Experts of a small language model: 1 pick a token.
Below are experts of layer 7 (counted from 0) of a mixture-of-experts language model. Rows are named router (the router's row for the expert), down (a neuron's output weights, with its number) and show model dimensions 144-191. Each number is 50 + 12 x the weight over its row's rms, rounded and kept within 0 to 99.
Before each expert's rows: a language model's description of what the expert responds to; "comes before" lists some tokens at least twice as common just after its tokens as in all text. This comes from a sample of Wikipedia text that the model never trained on. Tokens count by the router's weight.

# expert 17
It responds to: Table row starts, headers. Line-initial pipes beginning table rows in election results, separator rows, and == section heading markers, plus modals like can, could.
comes before: " ", "|", " Total", " \"", " Party", " be"
router:59 53 38 61 51 33 42 57 45 41 43 56 45 46 49 55 56 40 66 47 67 61 56 61 71 48 41 59 71 41 63 65 79 44 47 50 46 22 55 61 54 61 22 45 31 41 60 43
down0:74 03 34 55 40 24 45 56 56 38 44 43 40 28 38 41 72 55 35 32 41 38 55 60 65 50 49 46 55 49 45 37 50 49 48 53 46 43 53 38 63 56 48 51 42 55 68 32
down1:51 75 56 52 34 43 68 35 40 55 53 41 56 38 46 43 46 70 59 61 56 47 56 30 30 46 47 50 50 39 65 51 55 51 61 59 69 60 46 43 51 57 42 50 50 48 45 55
down2:51 47 48 54 53 29 47 49 41 30 59 44 40 62 68 43 58 45 58 44 40 34 70 54 33 68 54 50 31 50 47 47 51 64 56 42 60 58 64 36 32 58 48 28 46 40 56 45
down3:27 63 52 61 51 63 49 50 63 49 72 60 56 59 52 52 58 44 37 31 42 45 48 45 42 44 74 49 52 58 70 45 41 53 55 56 43 43 46 49 56 27 45 33 55 42 51 79
down4:51 53 56 52 42 27 49 53 47 58 40 52 39 25 52 73 50 61 44 50 65 43 59 43 44 45 45 22 38 61 37 75 59 55 54 64 47 45 66 47 40 66 59 54 48 39 37 56
down5:49 52 70 49 61 38 57 38 44 52 59 75 53 39 52 32 47 49 48 51 53 33 50 44 41 60 31 41 53 34 40 39 67 50 57 61 43 31 48 51 60 56 66 42 46 49 41 57
down6:47 46 49 33 47 46 68 57 31 62 31 81 63 64 53 47 35 48 35 60 51 62 45 44 58 79 54 57 38 54 42 41 55 38 38 24 46 48 52 34 55 44 39 61 56 57 63 50
down7:50 63 46 68 50 59 34 68 70 47 48 40 51 22 62 64 64 62 48 58 52 51 34 54 40 43 46 51 40 57 28 47 33 45 43 55 38 33 47 70 39 48 57 33 70 57 51 75
down8:53 53 78 44 43 49 25 47 47 42 55 74 66 57 58 68 54 46 61 47 62 56 59 44 56 47 42 49 42 39 35 82 45 56 41 44 33 51 45 48 35 35 73 56 61 55 41 58
down9:49 52 65 62 54 41 74 42 59 37 54 46 49 44 43 48 45 56 58 54 38 62 46 30 52 55 56 54 73 50 48 43 35 45 44 57 60 71 36 50 49 46 35 49 35 46 59 61
down10:25 55 35 20 45 49 63 19 59 52 36 38 42 47 46 51 50 70 37 30 30 44 71 54 46 49 42 79 47 71 35 49 39 59 51 31 77 40 46 68 85 47 64 58 38 54 51 59
down11:66 34 40 39 53 63 43 38 52 69 48 45 45 70 26 40 25 61 47 44 39 31 51 68 58 27 50 43 59 43 64 30 37 56 45 53 65 65 56 69 57 48 58 69 27 29 56 49
down12:39 29 55 66 49 46 73 44 74 57 62 53 72 55 42 59 49 43 46 56 50 46 68 70 41 65 67 33 74 29 66 57 64 41 46 36 69 46 46 60 63 58 43 47 54 38 38 30
down13:60 31 61 44 38 41 57 50 43 33 58 72 42 63 11 46 51 50 54 57 44 56 47 33 31 38 37 66 49 48 44 43 55 44 49 57 43 41 58 53 69 32 47 25 59 29 31 53
down14:65 45 47 40 58 52 45 25 65 45 46 69 46 50 53 31 33 67 34 42 44 54 64 42 56 49 50 47 52 62 50 50 63 60 41 42 59 47 34 41 30 51 31 45 50 41 37 37
down15:48 70 57 50 78 36 62 56 60 44 39 59 52 41 50 55 60 43 51 64 60 50 39 69 67 20 41 55 66 44 54 45 46 57 57 50 35 65 38 38 39 51 37 39 42 58 65 47
down16:53 71 59 53 57 39 65 50 51 39 38 50 55 63 63 48 50 49 55 51 37 53 60 56 51 63 65 42 47 45 31 49 64 41 45 42 56 63 40 49 44 54 56 45 29 41 35 72
down17:40 55 72 59 73 65 37 51 42 53 27 45 52 53 70 59 50 70 36 55 43 24 53 33 37 37 66 39 60 51 46 54 56 61 59 44 52 50 49 39 53 51 50 39 57 31 42 70
down18:48 52 82 42 26 42 67 57 44 66 53 49 51 45 38 55 34 35 68 67 24 33 47 62 51 54 45 50 44 48 33 47 36 53 35 51 50 41 49 27 62 65 39 57 53 59 65 56
down19:39 49 61 30 59 67 55 30 49 64 61 65 55 26 71 30 51 40 48 49 48 28 61 46 51 61 59 40 43 67 67 47 72 55 33 33 45 50 71 50 48 48 51 57 50 32 61 55
down20:48 44 34 47 67 58 68 57 57 66 62 29 63 46 83 40 38 52 48 66 62 59 66 49 59 30 59 40 49 43 51 39 36 43 42 39 43 38 38 55 48 50 60 40 54 65 51 41
down21:41 41 47 55 59 23 49 41 35 63 42 52 37 44 48 53 31 41 36 63 51 78 53 39 39 51 70 48 42 43 52 28 48 78 52 45 54 48 49 59 59 61 44 45 33 44 51 33
down22:54 59 40 34 68 57 43 52 40 39 40 50 44 33 58 50 42 46 49 32 46 59 42 33 43 54 46 65 34 52 46 56 61 51 47 52 50 46 44 34 42 37 57 37 32 48 56 52
down23:60 45 50 47 48 42 56 50 69 55 61 71 29 35 41 45 53 45 35 54 53 60 45 36 53 49 67 48 55 63 73 46 63 50 51 63 43 33 46 48 43 50 49 50 54 48 56 31
down24:40 64 82 64 44 62 45 70 59 50 41 59 41 33 48 57 58 65 51 39 50 25 59 25 61 55 61 70 44 66 48 61 46 48 46 61 43 56 41 49 60 51 36 59 30 79 32 41
down25:55 49 45 72 45 59 63 65 43 40 58 55 46 33 67 49 44 39 68 54 59 81 89 61 58 49 23 29 48 59 44 64 66 33 39 80 71 61 43 66 50 63 55 56 69 56 22 60
down26:52 61 63 69 55 39 48 46 30 36 55 52 41 37 46 65 41 54 54 62 21 46 53 61 57 52 45 56 47 53 58 38 55 45 60 66 61 55 61 45 36 40 46 44 60 54 51 24
down27:48 45 54 43 72 64 47 56 54 56 60 46 29 41 49 55 65 54 61 72 53 33 40 71 64 37 48 25 67 67 59 41 62 48 53 60 56 33 46 48 48 48 51 69 59 43 54 54
down28:42 50 70 28 60 63 51 66 37 38 34 61 43 65 46 50 34 65 70 72 49 36 61 42 46 31 46 48 67 60 58 45 48 56 59 11 38 57 71 20 38 28 47 75 50 42 23 70
down29:48 53 39 64 81 28 52 41 51 63 35 58 70 59 43 44 62 47 64 54 50 67 50 36 46 51 41 28 34 52 50 51 43 36 43 35 53 51 60 77 44 40 47 38 44 42 58 43
down30:52 51 32 35 46 54 48 48 32 46 53 55 37 41 30 50 61 30 34 54 52 59 57 38 48 62 33 51 41 61 48 39 42 63 48 47 29 56 44 52 34 34 39 51 29 27 72 44
down31:32 66 57 37 48 58 65 68 61 51 62 65 55 66 65 41 33 58 75 34 59 51 46 45 55 47 43 20 45 39 52 48 60 38 55 62 39 39 39 56 38 41 44 50 35 33 30 53
down32:42 41 37 50 52 54 54 55 42 47 55 43 47 70 25 39 58 42 62 72 51 47 59 73 48 38 63 42 55 48 58 56 79 42 42 53 33 48 51 50 45 38 43 61 60 54 51 73
down33:47 48 68 43 50 51 41 19 54 31 51 48 45 44 55 51 62 43 38 78 44 28 28 44 39 61 43 70 54 57 64 58 55 34 64 33 46 36 61 48 66 45 52 15 61 50 77 58
down34:58 42 58 43 44 48 35 44 81 50 56 58 34 59 66 30 54 26 48 34 56 45 39 70 36 42 62 48 56 29 64 56 48 40 60 38 68 68 45 70 71 27 50 44 72 57 36 12
down35:52 37 52 25 45 44 53 57 51 48 36 56 39 46 25 42 43 61 59 77 38 67 54 42 42 40 54 58 47 68 52 61 34 46 54 37 57 35 33 46 33 40 45 37 40 57 52 37
down36:50 66 32 68 50 64 47 39 49 43 37 59 39 44 55 62 45 30 70 44 47 46 47 43 49 53 44 48 48 67 69 33 43 60 58 45 40 34 49 40 43 55 39 81 25 26 54 41
down37:58 49 36 38 58 55 65 39 58 56 30 63 37 44 53 50 76 32 26 65 53 49 58 51 43 25 65 28 66 44 41 56 40 45 50 51 65 56 52 64 43 41 31 50 52 40 49 55
down38:40 70 46 26 32 65 74 53 35 62 51 44 41 42 51 64 46 49 64 48 32 75 58 38 50 31 67 68 44 35 24 61 54 52 36 56 39 35 34 48 51 55 44 42 45 49 51 86
down39:34 64 56 48 50 56 44 43 39 57 66 64 47 37 55 50 46 50 40 48 52 57 48 41 44 63 39 59 30 61 34 59 08 45 51 58 47 54 42 58 36 45 47 48 47 53 33 57
down40:40 37 57 49 56 61 43 84 56 56 50 63 38 38 48 25 45 50 44 71 69 50 59 57 36 51 31 17 53 39 47 43 68 42 49 50 72 54 72 35 50 67 44 28 46 68 50 57
down41:37 55 37 75 69 41 34 32 64 66 44 36 40 53 61 50 60 34 55 40 34 63 42 53 54 54 34 45 34 70 77 43 45 56 34 58 68 56 49 39 48 55 65 47 53 66 32 63
down42:44 39 59 45 57 50 59 75 55 49 40 38 53 43 68 33 49 63 32 48 71 37 30 31 49 43 61 47 63 48 36 42 43 52 37 37 32 62 51 47 50 23 41 54 51 40 47 60
down43:30 49 27 45 82 23 52 41 63 57 58 54 46 42 48 54 52 52 68 57 62 72 54 29 55 38 44 26 45 43 63 39 77 43 48 42 32 61 56 23 44 65 41 75 51 70 42 63
down44:56 51 60 71 46 42 54 39 31 51 44 30 50 22 52 60 42 51 41 76 58 34 36 41 65 51 56 39 43 57 53 38 68 34 50 46 44 71 60 49 50 50 52 53 33 52 46 47
down45:29 16 56 22 59 51 49 58 41 55 55 24 54 49 55 50 38 67 59 49 44 30 50 56 36 64 48 57 37 46 42 66 60 43 45 59 65 58 27 47 47 52 49 45 33 44 41 61
down46:76 60 50 56 59 52 46 39 60 35 51 23 45 44 45 49 47 51 48 47 25 58 56 66 65 47 50 31 29 22 47 61 45 36 51 44 36 44 51 55 43 73 56 81 48 56 47 70
down47:56 60 51 47 48 67 48 49 50 51 31 54 64 47 53 57 43 41 38 62 58 45 43 59 46 49 54 18 77 46 51 65 44 48 67 56 75 52 19 56 36 46 56 44 62 74 49 59
down48:53 56 30 57 46 42 47 58 64 47 48 50 47 46 41 51 57 32 30 40 41 45 45 47 54 52 55 42 58 37 52 58 38 30 35 44 69 45 26 40 28 47 66 28 78 62 40 49
down49:44 46 53 63 41 53 41 59 41 54 68 66 53 69 49 68 37 49 54 43 25 40 56 42 51 63 40 69 51 60 73 27 43 71 61 68 31 70 43 59 38 45 77 67 50 50 44 44
down50:52 48 40 55 51 23 30 34 53 50 71 30 59 49 43 38 44 48 38 45 78 53 39 42 53 45 58 43 50 47 53 58 43 55 56 38 53 40 48 70 44 30 45 19 40 53 57 58
down51:36 76 39 49 73 49 39 42 42 64 44 46 44 76 29 72 54 60 62 53 19 33 47 57 50 57 34 39 50 49 59 68 59 49 56 67 48 35 62 44 34 70 66 32 43 49 43 40
down52:35 27 67 65 56 51 42 58 70 41 55 36 60 38 41 47 39 61 46 44 29 31 50 39 50 37 45 40 47 29 44 53 47 34 58 23 41 69 69 34 71 54 40 52 47 57 76 65
down53:49 48 49 45 58 39 43 82 42 78 61 50 51 57 46 58 49 58 43 42 60 34 41 41 31 49 39 64 36 50 43 58 59 50 60 33 40 50 46 48 77 46 56 25 50 55 51 47
down54:48 43 40 56 46 65 64 48 44 61 57 53 40 52 58 49 49 63 34 53 55 59 56 58 46 45 56 61 36 65 48 57 51 60 51 51 51 38 60 46 58 57 38 38 60 53 78 60
down55:48 65 53 50 42 45 37 64 53 65 58 64 67 67 28 58 32 61 64 54 63 55 39 53 48 36 49 45 63 51 52 39 18 59 54 30 76 28 45 61 46 53 46 44 50 58 57 69
down56:40 55 63 68 51 50 43 57 62 58 58 37 48 52 27 53 52 56 41 39 20 47 28 69 34 50 51 37 55 62 40 48 31 57 51 40 50 48 46 41 54 58 41 51 54 66 39 44
down57:65 51 57 52 48 36 65 35 50 53 41 45 58 38 38 58 75 50 43 30 59 55 61 52 34 42 62 66 63 30 60 42 58 54 56 35 48 36 67 56 55 53 67 42 50 38 55 24
down58:36 31 68 44 51 51 38 70 57 55 57 40 50 45 69 56 19 47 39 54 54 73 57 70 43 26 49 46 45 55 60 51 59 55 67 35 47 53 71 49 62 49 19 45 54 77 55 39
down59:34 36 58 51 50 53 56 31 69 41 42 59 62 45 48 51 75 47 54 69 59 40 44 39 61 33 44 56 76 43 62 47 46 35 49 35 54 56 52 51 64 51 55 65 54 36 44 33
down60:49 65 48 37 52 41 47 58 42 32 52 46 55 44 32 56 42 34 35 63 38 56 67 50 37 44 24 45 47 26 56 38 57 33 43 42 54 71 66 61 56 42 36 67 31 49 56 48
down61:45 43 51 50 75 31 52 46 55 59 35 60 52 59 46 48 50 55 21 47 62 55 31 55 62 35 54 75 41 53 66 51 74 55 66 36 63 49 44 56 39 49 29 46 48 45 50 54
down62:48 19 73 58 61 40 42 40 48 56 55 53 34 40 24 30 51 63 66 55 52 50 51 59 45 52 50 29 62 65 56 51 51 41 54 42 50 44 59 69 41 47 43 40 41 42 52 56
down63:49 48 59 33 67 59 46 47 37 43 40 70 44 65 51 58 46 46 46 63 67 27 46 45 46 58 41 58 49 82 42 68 28 60 17 56 70 65 37 45 64 42 61 50 59 40 52 46
down64:51 58 49 64 36 55 44 52 53 48 38 36 43 45 61 53 40 46 54 67 47 59 46 57 51 66 73 71 67 35 26 25 53 68 48 36 56 66 46 50 83 44 30 59 53 69 68 28
down65:55 46 53 65 48 54 63 55 36 27 35 53 71 59 44 43 56 71 48 27 31 53 52 42 30 76 51 37 58 35 60 60 60 53 69 47 48 43 25 41 83 53 56 69 60 48 51 65
down66:47 36 58 49 55 48 64 73 56 51 60 22 37 43 63 29 68 62 54 61 49 60 64 56 51 57 48 77 56 81 36 48 50 49 55 51 50 67 49 50 26 65 55 45 48 37 51 44
down67:36 51 60 56 60 60 47 22 34 52 59 46 49 38 61 45 55 45 32 64 51 68 45 40 41 55 40 57 56 50 40 47 58 51 41 61 66 53 58 75 34 46 46 35 42 53 56 33